Experts of a small language model: vocabulary 8192, 96 ReGLU neurons an expert.
Below are experts of layer 3 (counted from 0) of a mixture-of-experts language model. Rows are named router (the router's row for the expert), gate (a neuron's input weights, with its number), up (a neuron's input weights, with its number) and show model dimensions 0-255. Each number is 128 + 32 x the weight over its row's rms, rounded and kept within 0 to 255. Numbers have three digits each.
Before each expert's rows: a language model's description of what the expert responds to. This comes from a sample of Wikipedia text that the model never trained on.

# expert 47
It responds to: First pieces of longer words completed later, such as det-ail, det-achment, capt-, sculpt-, take, light, and years 19/20 in military-history text.
router:153182055108222130147092112112111175117139107126198074122140144167129136094115091219165098125155151134106143084122137144132079159132084056172136078080130090125098112160123096176155145127167127137126121164115078068125127130135138091196146114218127124118175115169095119185119118122123154161117114100085102127169141144115095148134193139171090119151146154057123162163104083084112070201157139198052152159140159136158115104148118079113090114154137084118145094125161138091133179117100171144161104187137197157130159131091172068141125093155117137175169139140120081120116154094099122139193188126118137144163095128105139130109124159152124129097179129153109109136138160112163124056133112137149089084139048091156118156146128150103158151092097134110134138164094115145145122104099135
gate1:223154124099128133150110087115161137136115134157128145150106198112124086140131127131129128187113127082126113148127255149117129115088143125152099078097115135039128155135104123105168067125138113154116147128157130132149154081117112135166090136118133115152127153177130041159131158113154094134126062129117132122057063135120152141165156158130131146197140050104122096177142045146139124117127091141106132121144115150134134133113159121124113184153129135128105154165127121127128139135095157127130166135131140174042118135145090095122123177124124171126133127166108122130096120188123079142100163210147171170034174098108122127129124160154117046125128094120057076119138145131141077155184154128130075137216147084134144152140136127157132128132125054172156128136135070157140057132105075
up1:125130117139133126143055117127168106128091111154066141136179126133094141126126132128160071157206131115129124124129118124125128192161126145192115095130093121091116130127224132145132129140123112135132131138112164133240131195127128136126128144126100117116194116126125200123120159109157131121158128127070130125131103145194162057134155112155121143078040089128106169147148122093118034198209151151139134131187116144130127141178139109128128123160107124144130140128153129055140176121129130062129137080071105134126134185107124127039076130157122128092147147128094128113157167136088121160111142170102128148050087119130142136119172128153115149193154141112115139046099118137091164130158118146108136126145073129173123054129085119172132107155128118082175103138138152131131104033126055
gate2:131119144156122139108123133127119127129128130123121131132132132170083111155150109123146048127128107027126138096134127108146116190132050106137064130139096129128232129139089185130124119081130087138138170119134127110138100114143083121141136110137128118086134110139130119171155125149125079122128134183153118084146149178106125097127118145128188212072153127130131111124142058104146126136108128129140142126140095160137138103122154099117074102106145136122129199113136124098128138102118166157045102134102098129128104154136157128123088111155126138069087066150136167163139183125054122124127112107140242135088135122097151169127145116202207133123189066130079118132148058130159131102113087022137125115138176148132137203141139160112140127177216049131213113132142140134148145087155123
up2:179127093116129139145102129161133124105094126152122176128137142140103125124151126136144196149124126077093135100128162132157122123126130132128112092046149091128129091084130190129106129126075128207163126130116170018071128206138169071156111055133073093016118127156119089144126131060064112074128072080090174160092092096121165123141089113115131137180150145155105157160125108121151157129134134117135127119143155101043183124131122095106131119161141127126190125121149119056140126074198206101079137134105123136147058085129096106123087178108132126083128136129077140126125149135095128129136093151133131115146129047125154139138154156169129111126209109138130062122127129135116181129133152127172119119124128072134095128124118067142130120150147089197114132151163102189133099115176124
gate3:150127127101107113135105131182127151073130127140132132139133140145134158128131132128132166141157139132139144132156089152153123148118121128083129102102135028125108143132127112153146109118127104121065132116124116112124205128075109134161122135132126098155121127105150201136128131073171123063126151119071113133196057126135105073150136211125115154178092128113131088117108138064163148146106137167116102126129008146129127128131178120118118126128139065129160050045119144135096186174128139136123154172124159131096160154141114169218094130132088137087188101198135104122132134118087065098118153076098208049141130142136128129092096139120177065144128110147099130081132133128170115127070178111115042068142109133218129178132134158110123091130090114119131127109128108130127129186192093
up3:126130137130126129127123086128128128116168083120139184128112129157131145058151137129127125131124160126126140124142109127089111167100180174125195069175163112129191111156098129128126208116130132039156113178114132128130162093175123159128080116126128116130175134093137130103108095128178215130136129128131119138153124167164144087064151075132104051137123183131125161131122141086132115149180095126134127116124007132128173138192094116139162130188124132171127123129101127112124067155112143118056117126127162134135125123036128131105118130182105102142182141071128091121103125125110121209132064061118175128042173120119123132141116129150077065137071130118130106119069127143113124133122099176130126198099117117201129099179122140123128131178058130156082102168136129131079144111200129
gate4:138112117129106122126127115119123086119130139156165122117026135181133160124172137134065173175164128182134128080108144132150116127144130128147142143133125128123109121129108072190213119128188026140043116011071106055164088127116113131111120157125138125181120143186170154109189126210140102147143118189110135091102193080119135086104127106131112103115121099136137128124124112144152128128160169199137105151146128134144104134073203140122107135120113121093123155103103067156128244129082110136102148129127124133054132093136090140091146091148146130128080125133128114153160140128118090137071210200081182119148124157105141089159136114078095163212121117116122143132160129142126130076142161124125126108119122185140138129108133129140135130161084107121122109140180098135126104153125133
up4:127126103131113123124140118129133127159152129091158081072108127039161133156153099126138131128134143117162131153112133132127123116134123134114130133151130112210157147142102136115128107178141140067070107200132128131149156161147126162095138155205086111128179057130126140116061139063137140152098114097093131011149083128158125138122127179104201127120110148110087138127122137184156076119043117109135172127110136147139138128142134156146118139163167175203180114175127126129137000143133133144149131189139126105105131162141178119065111140116128085130150107143086143071107163138162185145127096062160138117102150093120057146124156141124162110150132102131095102111122136127106111140119101135119080131157109114105118128149163115151180060161091232169116118130089111142164079136133158

# expert 7
It responds to: Opening pieces of longer words such as con, ex, sub, pro, inter, comp, plus opening parentheses before an explanatory aside.
router:117151099077169165157123103094104193117128171137180129135123161094125130121159043229163142110206076140116088101113127152092111136169174110153085121133144110183094137156087136207137137130178115077116111086161128099162145140129153096137137114155137080110115077115118086118132101152110125167095168087122096070139181129140126126120129134108103062196137155118105117106130109150092112127150146204130160149173090139117141100020116031123102051149127149152100054133106085121082111098127164074157089113124155079112190112057157131170097115169115123181184164079126077121098135173105134093157169122175156103110122170099107146142168139162149144124120120160150103130159125148138131069113131116092109110111100064133132099140130128127123145139094122116110176144110133094080160130121140
gate1:119131135128139114126151114123135112123130180138131181127065130167126130130091180129122139104132127118120097140154200122125128118083049114128029126134079129142092076127124129147057111121088114113133171126078129205135140086130147171083128160153194175040088099077138128130113149149131127123067220122127165131146158120129166129197117173127128120186120124145129134132117103057073139068116134164128132098127120162071127109139123128080097128066058115123116104039125169123065131131118166100168129150128129139130160122073103127135191130178128100059122092202139124126113078132123119134115127122050116186121121173073141072127083129140130129178128118103124054144129126128126149127165093127141146129120127164204076136075095133158112127121124127136063158167172126148129186144128112
up1:154103117128081128126186129125067131122127063124133156149211132200118139173145149117132136085127111146095159140129115135130173132182159154106160128117135047129063111113129127133077135162127166091087132122124115061134130122150059130145110119171191141127076106161126126153130103129112117095091127130120128089147135172128129141142188158122178160141069169129108129086083120116114082121132090119088109156158134147122153140129123122254137154219206140099254126129118122159133052153132109196109121124153198128141142151146107120165123107055121106089132130088047164085102162113155113128115073121122176119107209133101141150163145133129114114132179118111104166212126062186145128086127131134122162145142132123105141115131144115131126128136149137080155120150168152132121134118139177
gate2:193125109115134223129139061133066128126194126128094143089127125129128151122144130128141128114128134130129096104026120095148154132171227119183128126136062141128122127149127117090151152126131128111080143098129128129064092133117126129132148110129148131080116035132113119131124141128105089093133127133146117126152123129079119091101142128133132106127116137134128156129072130086144127097152140227127130156158127132136147110184150162060133131204191181136150125134128117095115133118151147175160108131131089129128108133129161171113125124113083058128116128140083134131120128097092116131199130121108116077106145129189170142079115124102077133103124096037125151133181076129101138000102158130120124122114128124085067118109183103072046110087117114137118129039125118101171076165089113
up2:126090167198109083128117216102182124127110087137140125131098123153131103168085199128069117179122095165130153162129142131123130130027095125105145153143215130127215141081143137142129090112135107144135128177101083077159146134086129114105126138095124127177121144124158139096123080184146114159119128117154131128101168126158155122150073137113148140122174124099148124131155112150132128153117124072094093126096140129126079109126122112127122071098124114195129129090123143139139105141102140125118124139128159133081175119168120118141150183181176183130135240121183135145169133197166166111079140136131169182162079171145098103121124147119209127128145149177127089125128167136139123184169115127116136159181160176128208200122079146128176128219134123115128123156147109153107154055181138
gate3:129168158129137117203162099091131133132217138136127122134128197096126138129174120127100155187152053119101139055143136245077092192126130101000113105144130091128156062138128046134124126136154083102087129173055129150164124141128124125105128118137102111132152130100135126130128147128170209151101110144108139136105129045077155125125135118178058153148125147129107168144116115129137131113100142107111116111149120125120137151114139212102168121130131080149072142119140176134115156037152146189122120136125089120131127106084141123086093071170124133154122128142126119224129051131116128116112178161126188113122131124129204101149135097154119131128090127105133126165126178118128140118150131076106140111129117121086121142082111130086143132123132118126096171075194129129178131118130134
up3:148131131126128143128118138071135126152003104128155133250129126190127132128131165099136117134130158127143122146160118127152138081121162118238145153130068211131155131128124183127039106109151150169128124076125124135109133131122056128129171127117138118137116122146130194129126078159147100140174158125127111124119175119100102126187122121077158123131093126118148083117208087135082136147126126095116038146054169131131095127130160160246131121132114148161173132142127128086184132130128136163082114124129128178123127142138055142107156169085100141081108152098128173132103249118137139128070142108131171130134117156090117137102129098125143143125186111137129133086126148159155140168104131132165126128148130101151124125084180139147145127100166130093145111105135139204128135139179111
gate4:113144132107128161128123070099196156122122135090089126125105115145164125078118127147118117145157112250131133122151167166129116142141124122129129064127127088141128140117128140135203133057122097124155077143134125132199136152139107124133080129154125111084168111178102148137129164189243088127137129114119120126098140130126125089144119133103093101135125126128136123133126197127136124208185127125207212136153076152105087213093138117079114071170129089170122138126114143112062130115142144140185134171107116116134144139152133140123082129126196122152145134109177110118134110123117157096124153124073121063160105136164203080128104122098117152146116135119100083125122158147148127106038156088211125109085174113125099125128109072130090140200115131127008128126145090145130125128124158
up4:135130092128126125126107127132117134046152135061124102114149221167179178098102120143124117187129121162135129088137137155082108163105135067170120128158148129133158127124046127176186137186166128128150087133109074136168231155127096119125103139131088123129117125127090123130178116128161113116127129109083114179130128083099135067238034147127089107128168086129128125184114129136154199144123161156124165112145110128110087163164181105123136126104131133126117129094116094119078069128146138131091129122143122113121137090152140135134085099150144125151132141129153040117155135129174187127119128127079047142255109124129180086110147101117115155128175124115082105128123202152114147122127099141129138138156122115072126105118120119109168127130195133130127128127143074132200162125107196

# expert 5
It responds to: Commas, dashes, opening parentheses and slashes after names in lists, especially album personnel credits like "Name – bass" and match scorers.
router:139182003066243170146102124068106203132112154136146117152117144112101135103169139192156126150139154132062094100067111173110138160141110131117122128110122099146087102170089124240146176174219098140137147104148074117180128129132124072153139144159135107122122087142140126125103099142124126211088061129094125074188142175116126145163148142166086106149100121069140129153128104120158141108168098180143155167124142201117129170096110082116124085115122144100134088082167111163096142108111143067088118124137147174152141127114191086123162115148135156110137152078098112074127150158128174099115158133142151132177113152108090107148143147129101161083131088175131131159123127123150136097163105091124143105175118112135114146077105111132123130142084100136124125144133178088156117125070137
gate1:147197130115134144146126129128096154227114129103138128160115124213122126138114115145072129136120071118190145157107135124178124129091097086128071069137129130090082126106155111160120076119129068112146121178162130143121144085147128129111119131101127070083047129186133093126145102140145125144094139125160118151045162104120056126126113126114046189165146119146158130109110167048070129183138123086127132129151129096129155127126193124126138172154085176129068123127129059163129169143203196118154130145125142204130125073212082123142128118131143128156128071135126130114061104107122089136130141123134128100099123126046128137125133078182137072169128138187106138127134129130139115087087146109196115130158129140214121124133097155129156056127091129150113115126133128149127099125190101
up1:092096149134111100136143128142137083105180051121140126128147147030166136142131122127158120125135144140095123063164117129128154125130117139126195147148180126151127128129122139109136146130127196136108173128125142123130123158053118136150128127183130187129194127114144143136106147076095138091244130150126136067203091157130185099114136121112141102070127129123109159129197134200163123119127135163121160118116105163124127090086109155131122083127168106183049138176147128100132087135011087133092126117138139034125124142065177137120140141126070131057134207120135126149131168143131196127131090125123125171125126127155128121132113153022110146113115128065128125126129099124108119111144097126099113106114124128126166134118142135127119170137159127123123130129129144123149240135040180
gate2:134054123031189208131183137030116132069180123116129148135154217100118101148091129127115209075121165104039160132127006160110128125099170172104117134114114146134136092166182129175116046136149137150128145145097138136117082125142145175114129129150138113149153132112113167127099132128100147146140091149110127145152123163129028140136143137147100102116138128127127104130099131103183135131103178114144161183126082142144164105076134141128070132125130120114126130127127109173117111118161089134057117100135127147174122112130110079067131128218085127125110099132080127089117133127127141213128165171121125126106126145081117171155086101115146144125140226161077149109120071188128083113138151131153128114130129128140128127119127129110126127108141124122130133156128217136130108095115156
up2:127116099096151146184142178114150137173063177113123179159109133186151130132119090131153183189070147135057084116112063201129167163134066139132048105103127139132125130177141131082125193144129128159139121106149125117098163128134131119139072136126122143123188166120118175127097128076083128094145130072119199164174185138146126084148126101143124130098126170150098097189083155225137127113082109101130089154124138137075117167116027107128123103143157133150124143190099171133128134133132133138128154065130122134132198120131064145097131139149138128110131151146122073128122128129129101123123120118124155121139135193179053164164132128193106120113084127128161195169084118139043110098142116128084145129108133149127124131180129161134127157119121202122164180156097117130048127150102156
gate3:130108143131145127132123050109068084148125120170155202112130118156150131133087127157103131135126127138108086161129095133147120145112127110129134118122154131118113166166105123160143129122164144131229110109187110056125179154133169105237128106140065137112136111110118127104131108129252101125121141117103121126078181101118140138161127158072163129126136127128136074127127132122098122142181125105129123188119122107118144130157117066127132053136129128130152166042174162122128079170103124121099133146132135108160139167119082135092096093052110126125157132057130051086054143117155114159195113106154129099141131109128128125125147138061147133153131149222105186082129155123149104087113129069154153167121089166125127047129131135057129067166141098145120128160156146111148139058098082
up3:115056122167130054127091060118114133123139082151131168134127125129139118126104139130122129166155129141128124117121128175142125149088132126124128111159183131127121135133107125162144140134187132157160112103127107113131133151128149097162097138146108135125149060124112068119121126144193118125128168124140156083115255086129163116159188154101120146138124137113129129121129155152121182157150129121125096171119120140140127131121122123079140105133151107131144138007145183183129126143114100118113152164130125144128119086128108127125055079082116118149120138023119065127083122146126182097139111103170107116142111053145164123069140122056125153124133127194101137125149180118135135132131128132154170143139112149032130016076104119063186124199151145167143091147170156129144126047106130
gate4:126174129096133127147125131101126132138198101113128177099090140170128128118144116141144163124096119135131118137140114132093209219158100148128159147155098169128178130128108128204159170107196118078129107092121066114144140124064130146117189139144142124141047111111158175116112116130156129127138133090083107101142129179053083107127109130147125138127123155121118084101145069054103172122121183158098120127127143130129127105116118150038140125122139126110140126136120141076045143114149148062130173126208088179214127119122115144128123129135141149102114126110146136128036154126174139132076145135049157116115136149138132155125213136129068142072148116057160125106135170129151166122140143143127139142082126121128162127128142124186049203127109185093058176084071109139112151143130139
up4:117142129215089090119129153131128158162137157100127084079128073107128163128128084131142139142165156133163128072136134111127129125144130100123194187172232126130122113094113174141109136125130126114101100131180128150127113135134120078110115188120112095087072119129125144098128121128103119130182119142112128116118072130118125127138059071128055000114139140100127073141131139125184127127152127119051207168134148146163100117143117084125119088105093101085117139115171125148159131159104125032088051113125106151074129140126132098097184128131126129170120141043127125163075127168129138121122139086136139106156081126118065134147136116129128159117131068134139121116099121114081125138064111117174128128122127117128120118075128125120239110097127161128114118219128130083160095156130156